Weights of a small mixture-of-experts language model, trained from scratch on English Wikipedia: width 384, 326M tokens.
Below are experts of layer 4 (counted from 0) of a mixture-of-experts language model. Rows are named router (the router's row for the expert) and show model dimensions 256-287. Each number is 500 + 40 x the weight over its row's rms, rounded and kept within 0 to 999. Numbers have three digits each.
After each expert's rows: a language model's description of what the expert responds to. This comes from a sample of Wikipedia text that the model never trained on.

# expert 53
router:554473486471520554450489528490432539544469543614533614573402427488465518438540473449470558470480
Commas, semicolons and colons separating or introducing list items, plus including and include, as in Java, Bali and Palawan.

# expert 48
router:435506497515527538532480498564522494413498444463441490529479508503553525474527484556528523478477
Given names and the ending pieces of names, plus kinship words, such as William, George, -ia, -elia, son, daughter, wife.

# expert 18
router:462523480471445491507527526513458486512513441485519476469545517411488556532562539482547490506501
Function words in verb phrases and clause links, especially to, not, only, than, can, must, also, as in not only.

# expert 26
router:541511484473475542505441513557440542583553427454452466546522552433496509544503526452559484537468
Final pieces of split verbs and common action verbs in narrative prose, such as sne|ak, exp|el, he|al, removing, protect, kill.

# expert 37
router:503503431456464583537564523549462563557494413411476458462496492507446495517427479517460514557477
Pipe separators and cell entries in minor-planet discovery tables, such as JPL, Mount Lemmon, Pan-STARRS, coordinate marks like °W, plus non-Latin byte fragments.

# expert 21
router:440486499501517533542555497579442499523495476550478450498526436470459544486481537503583541478520
Opening parentheses and brackets after names, adding a disambiguator, translation, role or age, as in (aged 81), (singer), (French:).

# expert 61
router:574517515463492557464521528461566554492554552476481510471492492582493448439525550555492496460551
Forms of be and have plus a or an right after a sentence subject, as in was a, is small, are a.

# expert 12
router:550525479454475528541530532493517509449531544467500494470511503536454552440553527559558551522463
First words of multiword place and saint names such as San, St, Los, New, Santa, before Francisco, York, Angeles.

# expert 42
router:467523520567469506545516508463492569458545451510469494429500477499511521553516500480501515538524
Section heading words and biography terms such as life in Personal life or Early life, born, History, Episodes, career.

# expert 13
router:544517588509479562524502532474429502545415431453507501481530562544413491500441506459510466486480
First word or word piece of capitalized names and titles of songs, films and places, such as Mount, Bob, Gold, Rail.

# expert 59
router:528483450590476474530535518560518476537582476496506480506480475403529547497507507472458522564465
Adjectives like new, based, original, and word-final pieces like ed, ated, ivated completing participles in compounds such as ray-finned, peer-reviewed.

# expert 34
router:535527546523497563444528470477521503493492480439502465498470545413503525464513466559545531484413
Adjectives and adjective suffixes before a noun, like local, political, German, public, and endings -al, -ic, -ian in Ministerial, patriarchal.

# expert 51
router:528489486516547589554499591509463519439479470513555499508511474527515504507421501472465475627480
Auxiliary and common verbs after a subject, often before not, such as did, had, has, would, can, was, made.